From a checkpoint of a small mixture-of-experts model trained on Wikipedia.
Size: 10 layers, width 192, vocabulary 4096, 10.7M parameters.
Below are experts of layer 5 (counted from 0) of a mixture-of-experts language model. Rows are named router (the router's row for the expert), down (a neuron's output weights, with its number) and show model dimensions 0-47. Each number is 128 + 24 x the weight over its row's rms, rounded and kept within 0 to 255. Numbers have three digits each.
Before each expert's rows: "comes before" lists some tokens at least twice as common just after its tokens as in all text. This comes from a sample of Wikipedia text that the model never trained on. Tokens count by the router's weight.

# expert 0
comes before: " ", " the", " a", " B", " S", " P"
router:129143194175153075126161113155112053150098100138140122131103126127108142165116119174131104119145168119110114129142094126100126164158109139097092
down0:144150099149130103148125102108131131111156149134113078027131126122175113130138135145122125170052162127141131137131102144143105127164143151143130
down1:132101105132123157158117116092132162131143108132109099144106148176115101139151120144157134171185150119139147172132100114135112108101128142135151
down2:111117130089166103100163104112117140122143151149148145048110066123140074113158107111141118118102142123136125103151114134110111172170135148131115
down3:144119181108137114120154145167153156166074128123101142117115076114075098141148109169068121108151146117122116159147141138159117083122141115163119
down4:109125108099137146114131136139075115162124133087103132101143112121159112094128126112165156098136095131144085089110087175122146155124130098123131
down5:144172166090143141133085136139150132114161156148159124184110127108103076129141157144129161121097107089126144107114112138134131142117102118103136
down6:115129118133102165161139135139110109146122138133126130070115135136084113125121108095143091129078118126142155144158134125128102137139130144133114
down7:120144157110130125157118108160127125099104147112130141186144137161147138097154068140053114147128124131144133133122099131115169131121143145094126
down8:101133093127136136131148102116150169149094105108144149155161175126093123182094148155095109188115159168126117088136139117108104124155099146135099
down9:107147106109116096105096089101122134115124112140143130166093143159158177119112121089135154129167112117139085151123155128164118176125057141140193
down10:137149132149102128137093122111120087182120156161137151123122156133121108110117122156153159100118133140143148113133139108144128166132126124127101
down11:137117148088118137099119148096131124140119140099105162126129150111115138126112149109119096126182141162122115131113102082118126128092116173121147
down12:144172106120108130139128091151123134153108124120123141142141138141138121096130150110108144112129138096088125111134144109145135159123130122125160
down13:156101145130106081133157118166137117167143140164135109138187148120078143153137123129126125152152077162127099069144124144127109120138124070139146
down14:143109149123147109166122099117151132112114158130139192137112163117121127131134140130071119120161137164165118148104118144144155095146157122106149
down15:138115112155145154127135117132107080102159151129107124070134101127139122129123065119118133142120138130107143124114181137112194146102144120161123
down16:110119159125132102090058123148149118092103099162115149127136178118097083098101126152124098154128134136073163109160120081141120144138182132134165
down17:116115120135152116142139109136097140124098195134097116137140131145183130102120076135151153136133116095158143142141116124123126151124149152137166
down18:138121118096111127103116097117147160088143099098184103071144143099134172148120109188154122146146125060139174127140133154143134110111136126124173
down19:120138147128150127100143129142147123112109138098141098176122141162140112111106145147085152144122087143148127156148154123103103112118155126165105
down20:114093107152116117143083131129112142131088113157130117105139127117119132129101148148125093122091175153116160080103098128180083121143142166137121
down21:145150108100111150152125161152091137139129168125127154152112149133120130156178073146101145126096121128130134128111135136128137096140136138145164
down22:097135141131106132098088149113138100146108146147157156144128107153110112111152115134135133107132124101109158115112109086106123144146158157130098
down23:142156143108105149088181161102126132166168130125141103105131110148158131115138131124116101136113099131169122144127106111136116106151097168128132
down24:166063105146162144105146109124105156153129143127119159153155136116137148137109164072158124144109126146157144128199116173142102115145081103161129
down25:120109131145132132139116092137104144138147122098113110145159123158134132116116155123135135127131120108088150121103108131128115160145138139136130
down26:076221171125135195139159155090169101168146144110172128105113124129096095129139140130105127123123129153137120106135137130111126131155111122125136
down27:111143096164160128142154131142120156109163124167133188083105085157122117076109157150104122133124119088118132140132126136160137139124120102145123
down28:117116128104130144112113089119105125119148143124088136157122098160119134068087162155119139134147110164125131158131157154119147164124147109173151
down29:106118168152142084135145129138149108093125140103119124073135128147139144103104128126139158148108186163131158092112207144095181119088125162118124
down30:137100112137134114081133092132107135119139139160141143154127110120107128115133138135171123162106112108097141113110103120113209110134140142130158
down31:148091114104133139144145121121143092158147128119139156044102173128091132089100118110158112122132122121146133068120138108133155149132109174115103
down32:128130146149090113138155152157152143123132123159096099052143129158115153134145087158176113137166150104138118160107128121126147104145129132139108
down33:115112134136136122133132133108125109155117134108082169077099162148149163065133122127175152112110150112106154095120163182120104169150090159111136
down34:140120166136132111103119114126118112125154132179136132164134106132150167142119117140128075093158139097167130132124137116133135157095152143162140
down35:102091130135126107085105140144114102141104129123085143077128091121103123118113147099116143117100096142148148131121162104124102110155168073112125
down36:133133101120137100132102131131139153116127114137117141082106182092123109073144113124119100107149135135133170143110107112122165105110156108108157
down37:152168103138147118136126083124123089106139122132147109126131157100102133140131135135118150140108128101101169130115179139137169125134125110137132
down38:072108138100115132135114101096120146121101137098145112059146083138124139150138155157143132134109126171120143124128103134145098099087174136101114
down39:114098131126119143138127096100131119115127112111122155218139094113176097160155162118150098127110118107153113146126110155133099111105121167066139
down40:178108084128124119140134134108151123127097110154126112063129133141168138142174139151094135138079112117149130135117134147083116118111189155147133
down41:142139202131113091139134137118178160126122117141162117123081164109141121121136151137119154165152145153140132093157127141134146154131108074116126
down42:104101144096110144160133189117065109135092116113173137119130148193135103128160141169091119111093134103157123136108124103103109154147125144127134
down43:103111123121152158126095137122090156124116166110114122145098128112097169167119151167128163144140118122123067127143102113162125115148139114114109
down44:091140150124109139158096142089136091111176139065104138071125118101130132106149160126127132063121098112151145200148150137120075102131113119129129
down45:129102155153165065115122138181152111147130135117118192187099150117120109119168158145120131126131143188146140148148133138112155122165134056119099
down46:103101053163123188134129132128133110159112164162142179155112127158091148105109116108144159116148089156110146089117115102114166143155158132123107
down47:147102075147142139119128110109127161154159155150157143202094139182107158130142152101156108112146158106118164102127133151143077103153129117111130
down48:172136087138098120141124113152113134144149149150139126178173091134084127118140104113141125107091090138094131136141141149128125145173101134125091
down49:099118121098124158112154131138123123108126117124136123125129072135152136121140132114120055118096146066106169129127135100158157145112126115104122
down50:096148146132141131136079144148093142148152115082127161084118127119134093153129126115125115119130073132104137109175109128106134100141142115097129
down51:180136095094130123148115138111118145134117115142144136159123137133141123149110154129139084165132093132151114136099104145122150152137137141102112
down52:124114128161133121095098144167146137157118145155178093156127176100131135159123068126137169113106144101116112088096131113137117147153122177112132
down53:112103099093105133184135115111175102128098123134144103088106124124121144133117137166132153185068117081137155128097100143128109135096126179125124
down54:092113130151135145145106130101109126083108133111196141144175089081147127133125121158115141146113114120125121108128094146120125131092118123125107
down55:138140118123153125147129135085133134120138116108112138092103094139131126129156143175123114139122137140106113130125091087118133135154120121168143
down56:124160150175136092140104120140125116145121165094091115089150159142123115105146144139139147156119136125163129074108093094120163119075148115141138
down57:110127172136109124061116125133103138133129178145071153117178109138125125098142107119076159128147128170072145099117143120125109165183107115128124
down58:158146114121140138167134137133147151118142111132132107176132138110154131147148161156125095119121086141141112114116123138121170142157099155091125
down59:114122143120119155140125108134124113153168142141139092166139139145118123095122137161123183109143124099126106126146115121142099105124143094126111
down60:128114105121137168128117171093169123131130110147055135078092166183140086117149100118153135102133127148140127172141116135096097126150117144096095
down61:154117122135116132153153148120127136114125139131114165235140082125174133150094134115081129117097158119093149098121132137148123139168126145149115
down62:107130160083117086122126088129128095143057117166117143097110132149130089113075146131145095098109108158141152157091131161129138155091141118142133
down63:146137133132146164130085105129106121116093172113109108162126111137094139132177140151114180097132146114133130155126126144143142135123121125142056
down64:120139090153158178073151100112152131115138154116148130086128139127133137131117128135130111168121111108095167116100121152104128094148145171166143
down65:088110160154137123125142148144109159154150144125131126098080116120128131109120129131086143158106144178089129137112137110127124112118145131126066
down66:115145104157140125178170104114132165103173149140157112114113111109099112097112159174141135127135109107133114134129122123131115140189133099144115
down67:104112145127130185160156157129110167134103163148095094109137133122146095083164125166112079101160122141128124098099113066126143144131150083167144
down68:128149162116139115151136117160164126118109127143142170122135090149162108144129119121100075178188131148166095120111132130134101119128154100191135
down69:152193128134148136123135077151134149076127139107147122112151126104104188119162103162111132114098095136134109115157120136129093123094136078132132
down70:140168089084118112147134144100110103095145101134155154185142103087151122167151148113144127113117082094120151150087138188124122122166160158150131
down71:136126172119117127124110146130121112108157151134119177138134110090097096132152130138101125144100106147115102140154102113147150074139140141158133
down72:106122112121138118113114123127130133151126125170132101106128143110146130131139162131190126099117102186130109131138113147114105102080077151067146
down73:082143143125119165156105137136136127120102093106160131182098135141154162128159142147136167099110137113132126116159123119087168124119136093105077
down74:096134183112098112151103148135140087098113107170125097119131158141135113148131096132105168139097106102097116173117121161108108117141115109142113
down75:104112100153162115120111120081118156142118104165178096151158131170090152132087174126151100127131149153102115104130111175103170131168107164144130
down76:129110107139123111100152109168125090093145151126164133106136106131156087117144079087160082119129176145089158132117148148116179131124160111110122
down77:133114081136132149096132126111136162159121138111151088089124165126127143131135158148102106138163091159132101104090122093111173147129124126140095
down78:158138106106091112137136131113129130108084140152114104106151145149174121044170117133095135108159111118121114119123129116122123149162100099140177
down79:115146102103097111136108104120106112086152112143158133105170060125132152109146165125151130140112146093108105152140099144112140130108129135111139
down80:132133106158129136161144096113102111161134100100154122097107119173139121129137132113141138168102126154090123144149147075122147150141180147119141
down81:136110091121124136160155184109194106169107135141147129100143155114188145128137124149150139131111142171117140124091122139107122110078147142136110
down82:182131124089125137169138099082101099095092143120144123151127097136133124110101147117148133131186081115117118122127133124108113104122145095128132
down83:113099138181118132157127147176138145127166177132089163096117088131202141101125128140153125098111138118132088160137137138128133128152123124170150
down84:164111156119120143108123112148131118111104118121129116147121142122146113178090120168122074121147100126138099119132110124121169151089125098150171
down85:123099135149110155126117153128120101102134123115113155187154132109145094118158106090089127128118155170143123150101136135157130155124101156110150

# expert 3
comes before: "0", "1", "9", "2", "3", "8"
router:135170085130112145119108110113134147098153111097122083157115102102108122096090167161149118112101090148143075124102142098113142091104164126123117
down0:130101145122135143102094114157145152162056098139118141118182130148133108073181103098133139126111159126059167164130135134134136145108127112129127
down1:130144134147114136130146142124113113113125117146091186065143116129082105077063085147093151143124106126086146171098107144135146158141101149130152
down2:160133130148169156101142107104111142154109114116130125103144146098089158155157140127141109159107136145102154132100134190117158158149180127176139
down3:121113139141129135128091131132117101151123136151139099169124132127126095105145154136128151102150104156129135161155074117162118126140132108138106
down4:117117171128152075127091136146164123119140125138167123202091111129152165116106127061129126131125074128149086102108127112125145122149098127140113
down5:164108108098145162166147155093161148104123132109130102100145138123127110096077133124074093152110069108152112114123144120095152183111118106142107
down6:165156115147150143142098102091083168094137075148145108177140076108112154135091089143107141116107114108113120111127136150126151121121102093098059
down7:127151090145150150104171116110104172139174146078092147099168155086154110074138107124118104115075087155131160111092182132138129113128121154105131
down8:110147129142131146095128105169125131164181127138138125128097165167109144120166096137152159103105150128157118135137110158115115078114117152124091
down9:104127124108106117149115138142138115106118138155108156107149170118170107123152125149184150089068123142127123098116155126111168111143140149136138
down10:146120144132124128148131134117134105138147119139147107148092160119162107122152137132120097161157121133064106134099148109118112156096142128140180
down11:139127148069103093102156154153128129134121120155105171126125119094165118112135175144108119144132144153113121147164089131109122129121076083119156
down12:131123100113117139142122146116173109183101141125123132097124093095123097131090122100093146148129137077131134102101105120127080088136167119145149
down13:123129157122137161129144127119144144153117126137105154074118099088094120107118122126107120130125100122102179187134104151160160137131155094129051
down14:153129105114127183105140128123148168146070151085140113148136124119138117146094057110147100107140122125108138143121078115155091133159157165117118
down15:138115152139117129139115155100142114156121120109146150142129143131121137139152110101111113130147122103136082151138131111121107156129160108116142
down16:122155141112164147172108109112117118148100140150143106141129084096167100154104135108132132075140101171146150142110098074098099125082098167122120
down17:165172097105109123136101068073108132112171122118136116153096122142090116114095136115107106103160138122165106106131176153143116123132116067114107
down18:144126104148132102139142137116134115114145090120144112107141120110103124107107147117103106106159151120143153086108088117132109161147178084126082
down19:155111125124136142104111117108164155124112169130140104186143194136104130144119150153129113137109126115056133089130113150108126145124102144103120
down20:133118109129153154148159160111111186149125101175112127161085166127136124130118128134089132156110132116160156131149189114134094122184133165160104
down21:118134113107098132107137146156069098127141125161124138098136137135060125176148083170133101154122124094136141126193126116106138138083119164130097
down22:162127120148136112092153145149139144082129083090136117133125082130148084146112172119137125141114153125126137098124116121118112074143157112113115
down23:117134146140143104104169119158124101172100118103126119120177092148128124125124155165120131146130148149170145088153131106131132135111149130110151
down24:155129139116138151164111111135087156102125150130139146090130124138112137121086106150089155126144117111147115137180137095154117146111122112133097
down25:112114107141130113133133117112138161124131107138102102062160106112129101144073115161109181112168164113142147105122133152133116117155132122145142
down26:157125126127105104117110095180144134118115113137145143141148072101098119123112161134071114151108132121145119100110095088128180136115159141127108
down27:142115138141127154166131163131092127121150157094142121112126125109139129114134141125202135075076116121105149117134177099113147174147117134138154
down28:096140148137141138139084107121095142086103108091132128156167107104130133104109175121132118163119124120098113090154101181105082137115118117123093
down29:125115129146128106125123145115132115140152147127119087137125150200104157113103104149161110148125144108133106110102118123113100090156116132140114
down30:122107163213133136131150106153147092111084130141114165122142132105134124163131114114132134115143138139137133112154130117153120115105140145123156
down31:128157116092161098156145148135155110117122151100138109203138102139116122149091146115111111126105142111103139140142112146136087156110137161180141
down32:122117147151119127107110075112125112127110150126159150140100042104094144169142125160145129140169139109139147119126100147167124131134109140119124
down33:123106133133118130141102153104113135114122170147143119100098138154111084119099122123148133172145157133118153116110126138135108088127140126122148
down34:055097104126143097121128141132153120144136099127126102062122133144146146122103094150116149122114171133111119137087149137095157137114153159098140
down35:119123094137108139112110143126163104129079139116142117171125137116122167141095129130127096101138128133122130169157127126127139119113115124109145
down36:144089157136131127100128090142117141148155168177147113065146105124116121094146115065089160147136107113110134144145127141141116155135110109195104
down37:148138115132173152112126113160137083181111151105145151162122130119140125074100173133121145134126142125157150129115146086091161107139130150157117
down38:155151120139078093110142112167147116151103153141122119159113140130139120119108104126123139169161121094094114074113098089151137128090089119142108
down39:133128098151139083117134126139162145099142143173109176157119158141156114126120100123112170117118123119155115156146130104191131089084126149133099
down40:131147124086091089144125133127121113131156144152162124184121110123099139143112126117131124075162110146114112144094093120117115106138115143155129
down41:136147157147126127118120118126139100120131133121102136104106161107134140105111171145092120153152164170173143120107114150171145119121144180098129
down42:136098118130166128154114146053072145101095125160105124167164086167109109107142153124143155123098110084140141128101106133130118133109158144136148
down43:107111147140096133134154128110133087144150178134122105160135082142195128114114144159107156131121179150064114175143092114150124163135119136132119
down44:150089142144110097103114135145137143130118175107115109135145102111110136135118112141138107156116143165125081150155119080086111172100149134108133
down45:136133131107161140143135174173115139152080127122128080114139151149112153139125125136126139115078129076184135119145078156092125145079092098120143
down46:106138123097098114109109176157157104092150088136115169170099108102103132109144103117134144139151147084149105152134081111078136087161112125174142
down47:147106181111105133143089134138170043101134119124173107197091175114119091119147133139148121176114114143085159152133089125174132095160128152158131
down48:125136135100110123132098130114167099098207160113152129147125121120168138070144128118137118104092094132142134135101105143117085098114119153121124
down49:109138123129144114115133148109119180138153137154116115057130148139123133093098158096132116117148089131096108120134169140126100112159117096114113
down50:104141156107113122114093136139136154187138149127147117170087101115148155135139131115131155130102160157101128093130136108188106137087153118150129
down51:117143147102142123129130112104079116109150167149153129156118113105145095173156102159152137136115140117110108133095110152121137104162116091129113
down52:117173079092127109177115117124103146152144144151135137152130167108092118087137136098136095102100098106141106107102113065129127133103137110181147
down53:173166102156108138136124107100106126134142147137131126152163153166141154155119094074139120123158117118139108156114141143117101094120146106144092
down54:112124130110140136102125121122129138101137163139115106076170125093101110143097118120150151103094165138129163131131102166095159109107126122103143
down55:095130084139128125156117122138134144162116090083121130077173165158126133121134133129113130124129109113130123178179130135099090182128137121136096
down56:136133136121148134133119124137158120109144149094114148103148122142128134141143101110105110134096129165127125117139134081136140114079132137152119
down57:161121146115148116158125118114151163106119155123141132077116159130147148142127164163131138106146116162140147116128123085087148111113131138112089
down58:112123181169108114151131106129120136148142164111093132179107147140132172109156112141161189109122103173118134129092141125146109128150098140152104
down59:123127095140121134137129145123130140119109153134112080109083099109126136093110122156124131140149122120125108166135147108119128109128130183130168
down60:132111115092141131135151131136122116144145150116102196154098132158153114127154137146119161138136180163137089160128105135122167125113125102134146
down61:149153158115134099150129141139137174089122143158161140187101127096173137172144145151135157170143143109135128143105122100090125115107144084121110
down62:138093114141139150103108133107137133180167148100108171117125165101140125078125111150150074115099140128117111125103103113149144136122096084125159
down63:124154093083137114126164131107100130110129128156122098069149128159153149143096144120143145156129161113149143123176119109118142142110133152112147
down64:104147169132130141111156110132148141124068130076172113165146086126126150126146118124139091150168176144126105129131177152160125127109130147156090
down65:159113113144117114115119170122137134144133098106153136098168084115155110139128145166104123133126102127082127092119085142151138145118136135136069
down66:141106130091103140189123101131106105112093136093147102155127102144110117146093105120128125150117134122142132147154118144129124154098138091119131
down67:106109158108129142179130127116182167140127138134126143067141155135154125159072120131103125128158136122101124104149089134155152112126147132058116
down68:127130164090126116141137108134145160139142121155122148172094128092110114144121096126115095108090131126150138117102094103143137163099118125083131
down69:108119144089122149144101112103165121126116124141132137095137163160159143161160155154144137156112076152095113166132134119136105129117173172175138
down70:090133136136132143117112111161182150149126152116143116111120157109099124127164163153145134158131158163109121142088129139131112077144093148149187
down71:124147150119123129136140132123102133126148128081147139225145122164129098151087140133115106124139138147133122123134142144112120131152114091134113
down72:134098115149135129161133132119155117105157124116146131154152189156137150110169158127158120168157109156132131171103136134136120084126129147125126
down73:101150132098136162121129128151166157094145149126110138045151136152137140128134127103166111144104097102095149145160110141131103122111174142116099
down74:136134101129153119067100142134070155100106116119121105115164162157150112116174077126098114128116110117067120124135159109162144117084170166151141
down75:129116126142149083160137157131144127080156106095135145167158130118109094136092097129138096160146112124142152114149113119135121076136124119098132
down76:134108126145106119145090130156180139137105075173139132102128155153118142126129115147128174105131124115107118095167139121176158114126129095100146
down77:127078118130128106128133130137144135140119118101161143123126147147163127114130168139112146181134138107099122126152133141137143099142131171122150
down78:140085169130104140097097115142140133140115140152117101210141116089154121134122157149107132117125096179152128135096074078108124099131109109128142
down79:111131145139108169129127112141109108118109113068128112173166127129140151093168155129107105161130150169144163149151113093108125103136105109144110
down80:127108099122106118138160103089127137156117116111132112142068145156152143115156127112114089114096150103074128128168085118118101148105111160166129
down81:139119180150132152103124150165136140148078125087148140030130150113130109154121116134126118126131125086099155140110114122138125112115114101110085
down82:139104146105124113157114119129105152141095123159103170171132125095137154107137101179121143105115148092079139120164108146140111158114140113107124
down83:094134137136139145150141125088117138106141137159118152088141127124129113129113116134098149152100175083134149141117139113119130104130133114146120
down84:130131121124151144069146087136127145101145095050104153141097060129120106112132113096143148133148139145145113108121108113112124147136118126139147
down85:133135177147117131107172160125136128146147159146100122066075153094126096163141154145141146146127163138120122167126108153158107076115108106149099

# expert 1
comes before: ",", " of", "-", "|", " in", " and"
router:095108077118113188137145151086128157131169167125112092124151104108159128102123164107137115166093118101128136147094146137175155127155119116143115
down0:119094095106109174114107154152160133141161074101098124117116100132153099189136124134108098158133110114091154151123151125142160146134168115096108
down1:109155115084114147158081134138138132114126091147170086103159169118100132156090150110133124086104114114170117126126136102158122134168116110118113
down2:150102087155118142106135137107104109121185107135117100141118135115141164137141131106136091124062176127131126087133163141115161147120123112141131
down3:125136095137145165128141126131146132144115112097163138178129095136135145131152136133145107112160111127121134109116100149127113128127183138110111
down4:117124175141134110081109133154149155132138126114136152141160131152139130135132154059142168136132130103113127111111168108135095130117159106135132
down5:128110135127097135128132121132143122174142149120112129086129117173176119127114128173119154085127154157167142149118111133144149132071148141094098
down6:091105121143125176107136152109123148128147137127167148107115124091150081101161157153110166153090136119093161149115123140140079123121144114143073
down7:103120119133131134094174111115111130074122095156126152111146130098100103138124097126095115165111138133099158143127112161138120084095109164133110
down8:109141137126127122140119101153093129145098127123151152113115154144099166141126140127112127128131130130142152086151142124139164134131141099139150
down9:137128108127101140142151125116135169126115086153130148107129134138178086127126108136170105153130148134131145127119117124126093084147127122101135
down10:112136135110133163167146141120121147135117128135133149226083161156126126136156174073143130104100131127136139134143129115114137154123097127127087
down11:109117156096102154153115150127126143093180101144113117197152140119154137099141116126123124097123101133074116090109138129145188146109146170125112
down12:091166107122141144137134153105115143103149120105133134124091119074133137102140122121173167123112187138114104116129141115112120140124140167167114
down13:160073133152136125099143116097163101111093100124111120018115150108109150077153129135137136106133135148152108087110115129155125111116139132126160
down14:115161117163131088154116121155140130107127056169181132096109130124113145106129122150103134154093153094132145135133156106129095125129119091114134
down15:088137131123135103117137131118147140124121165160136115091094131122123121171110125145145151114110147118112115143116052166118159126140123138167164
down16:123142171105154092132114094128130147111127124118175164106145099151097154161118132099108115124151128148120111099167123094144144114109178075150103
down17:129134115111172137158124163148126126162089131142138156076134176145091102115129160127101141104077081116132095123105130160106113068155143178153127
down18:151143144163116114142077121100125114081075121134144125141135134108123123132107149148154190136107126118089132146134147122108121167133137136099136
down19:119132114094132103127084112129102151118096181103091116113125103139137145113125146131118136130157138103155124107107103154153142123117139112153135
down20:126127102113133145139138153154139134116148152131105129149116155094115170115101113123139111148117099144128182099115138114109144133096096156112145
down21:151080099132121139120175140107119108150176101109095140099172125143136136091132093145107101111083137144144114126121156163144132128150130192116146
down22:189140169125128084129093121131122142141121148137171128126120128149125165092145106082150105144120113127126111098198155128140156157140109106119085
down23:145087137146103156165125136141110112098156199134138118189103171129100102114123089129147166138140145163118149138127089086121185099092149149125138
down24:133144106143127102141136112130150104149100159103119088171137079173127142127149087149157126111167138062149120188183147130102181127147117098124130
down25:138126123116113148166105140140131134114101147158141157153142072118173117086161099135127136115143165159145116167187121147140167126117186123128154
down26:110120148116123124141114105138140099185140098092136116097123110151166130169146136113153145121127087135128105122123109163134103108122136157121103
down27:108137102074117134168140146117141144116116141159126108022135132126131125086164137191152131098121118137146094122126120135118117151147141118134088
down28:097183117123133098163078153148180132151096154116117110184089166166145142112125118125139084141111123122136142110099102138099154171119156129145116
down29:123136101148170138094139139172121151106107120154146123206106161108076130105136116121079140104114144079136121132146140111144140113089152106117079
down30:121121129123138145140130106135125115151142141097127122152115080128129149100130123158085097114119122143104121199104093087148128133141166161092105
down31:127105102128116163116111127148118133151153173142111113155119157113141121157138159100126216114157168065128152100140106154154150126105094139113131
down32:134113157115116123086115148140139118152109125114137117187115121166119096086108101104126182089108133134096138091109134088131164152107143097125089
down33:088073123130132187134113148111099120150105102095113167168114100147123116149093147127108105105134127141117120137111132135117149143114118138142123
down34:127092097146123113094103147133118106143143120186096060133100164121155154093102128144117112099136098168129092142120094159116114144148133120101150
down35:165123178142147088119120094102117163096093123137156143104141171130101148158107077112149125102212104110140117087118134105125152106122157101125143
down36:166138164099147084188133088134114172112121136137149110178116133149115111170097147138141143097117117144135112075120111118120168210129127110074161
down37:143129119159113104150154112141151149137147168119140147154121131091148141127120154146121146145136143107129081104139131164133130081111167112108116
down38:111073139149134134134143099143122098102148174119167125141146130081129115086156167140163127145119129074168157143171214160129098150136101149156125
down39:133100114122083094194139114084101089152093094116097124134125138115166132127128112127094107125165116097129126147154155128149121173106147127105181
down40:120149173145103113162110111152142145136081125125134102140150127195112126077088125147134160091102083177127140116160115155118124099110139130147144
down41:128134131149112140162109135122123107126149116104164146125134154107141093142115121152133157152115075108117163109131171105114115097150133119110124
down42:116132076125129163113102088124106113113177129101116152162134098104118130117126111131117125110106141173093140116112148109132152132139110152108154
down43:081163123086133122139113145125160128114122100108153140108128128153119121179151152141099109141105100090103183155158148151125116111111173191122175
down44:128150125123140119152119073125091131154108137130113106106111145144108093137142113124097134130142090124146102118092162102118140114144125080143113
down45:126113125133132126164135146129128122164124108155081144116138127116091089146066107135139157113198147118141125141111094092099113103146150134146170
down46:119131134132171135093148108140167185104109099190154157108121144135134156117159094138158085166095118135145161114147177139114126091128132083117139
down47:121116136113104116147140125129108119110134115145139101119126136104181158125108137191158141127139140157118181085140111166129145132154107144122132
down48:132146116113137118128141111132091106131153156142108140094096116105109168108163119160125123070084122099092118121134124102126117155110116160102119
down49:125115143117088153124111116145128145124123160136126094110150128142109097149149117157100139151133130110154121168155121099167127124122188139122162
down50:104135117147126140135147131125146136149123116150147147108118169152173119130115146130156114133124163112115146101113084124157115124116071132142156
down51:148140123132127156116114157114165152090152102125115136177182138124121108159145134103157102110145133177142140100120134143131129130122128155131098
down52:143152102137114152099130134141120142158147158118095110111129146104148152090107112135114159081096092131161144105120105123158110148112162176097101
down53:123170150116127106137135143125116143103113149138112163053118142142110134126115111141086115137165097100129158109079146115125131132108110121096143
down54:150095095134128114103140164131129150170096124146117103122113134114146144187072136087124157147151146100082111139159116097132123153152125128135130
down55:171147140101161145091130144139130172147130110171120169145159159076143120141136154130121104092087126116106185137139086099109115121140121126143181
down56:148103118114125168145149172125130137144125132165105118128131147096149079124143175173122126125128122090108130133106136135141137137152139109118128
down57:123127120149140108108151132136061132138136121135100120176150175142078115079113103130112130127133143107155154120123142079114182098145145105153096
down58:127127135122115102119098149130139116132111103139105126118110064098165140161164116078138104146123093106132115116074140138129145140085108103131114
down59:131152105102132136126151136130125118082149145163122146116109147117116136133137115103116140151077130114114156099131162165150098113087178139166113
down60:139162151113124092155103121124114143108115150132160126164118122117143189140084133178163120124168161121125125132127137105126133144133159103143160
down61:110102075181161123125102141175087127130084108062094134075085127141101155147128125125102111117146156150157151124091164120152136146120129137127132
down62:098096108117098172104160156114123140104124150151131076120136130119141185122134117097130119146070141133132102116125118114142124164139110173139104
down63:150133134087122106155135139136095127144108124185122120108102104177141139131161093137133151120150135123124135147148127147105150117130123130172141
down64:139146143177154129127101098130120148160097165156102103061141109053123130127146110104121139108139152143134093145162101151147143155081155099112070
down65:154122122121151108182134104107143162096114116161165081135129141119130177155113160161087115107161108152115130170125146107114129124132131131120148
down66:074104134122119152180085140114142078117102140115116122161091126173141127117094098097150173125135131140096143077118131075118119124142084126143093
down67:149111124113139098159111169123144108135085160158147126192152157097127148181124118132104140133092131115150126150133123135082093130108080079108083
down68:160149147141136114107137138150095129144091114143123147209148123127172117143162087158105102113130130092132135159168110109153106150120151077131137
down69:121159135129130063131130121134102098115137112153108104178146118117117140115150126125093100118118126090158168116139081134130141147085099098118118
down70:112106126152136138141105166130111116153117131100110135161145158110125154076178179124145109145134132154127128104137126106139138160149121122133144
down71:130098136148130153072098126127129180149141136105119117178129161141084082102139112162148144136130143128110085138120140154145154124143104148132124
down72:168101128103104163130163164095103137143126162124123162172093076101147144169098120109126137143131102135121130101112149071134147118121114139109101
down73:096119118110113153133117159140162146118125112113103123077109142130146128124128161057116078132106164142097133152096103173139117141075134186145128
down74:153127111136123123147149135131121113140118123133119140126130118108116147158126107093152079148111158093141109071132132094128125139121136129130094
down75:128118091114114161126102146132134079119146136102139124113117175150122192158147101137175088135094112186118109150150153125144134188147187125139132
down76:148143130148115180107137123123158097139164101135136109127114175063144159099139156111119143128111120102088087124111110159122099162146113120127142
down77:147107122120131148138152086130167109135136156142155124168135168112136051092086101141113134137143091123110134116112134097121106118110129143140105
down78:137131111121129118154147136137123163121161126152088133057081117104129103105121127147164136130137141130076109157104117122107146142157144152129104
down79:113106135146145161063133124152120134143134120084124130126164112132130132118158156135138160104129111114137129080127104138146081156135116137162148
down80:113129138160131143110100128131165124114123131125102126203072077124103150122181092141161156132141091123116150116118160129132120132122130095135129
down81:171139138114147164135088109125140124147151094123104126176138120099135135166127129134169121108149142132123130156134119102117082176116110155129105
down82:129138155127128099100127145142128122126154119141139166085160085147120138135151116126162144136145120078094098115108121139123147165117140105138132
down83:127120115129119123174123119160135126133150092138156106154137096107139165112116067178122120117067151115113150159108110145120092145149086094138170
down84:118102136113144137102151092121131116122096122148134088132134162138121148141178104128110149093125112119138108101176107110136119101167136101065103
down85:119149122149136093131167132134135145085132160207136167189161114142123108083138094151151095126123156106104161130138145144139140103153100141096123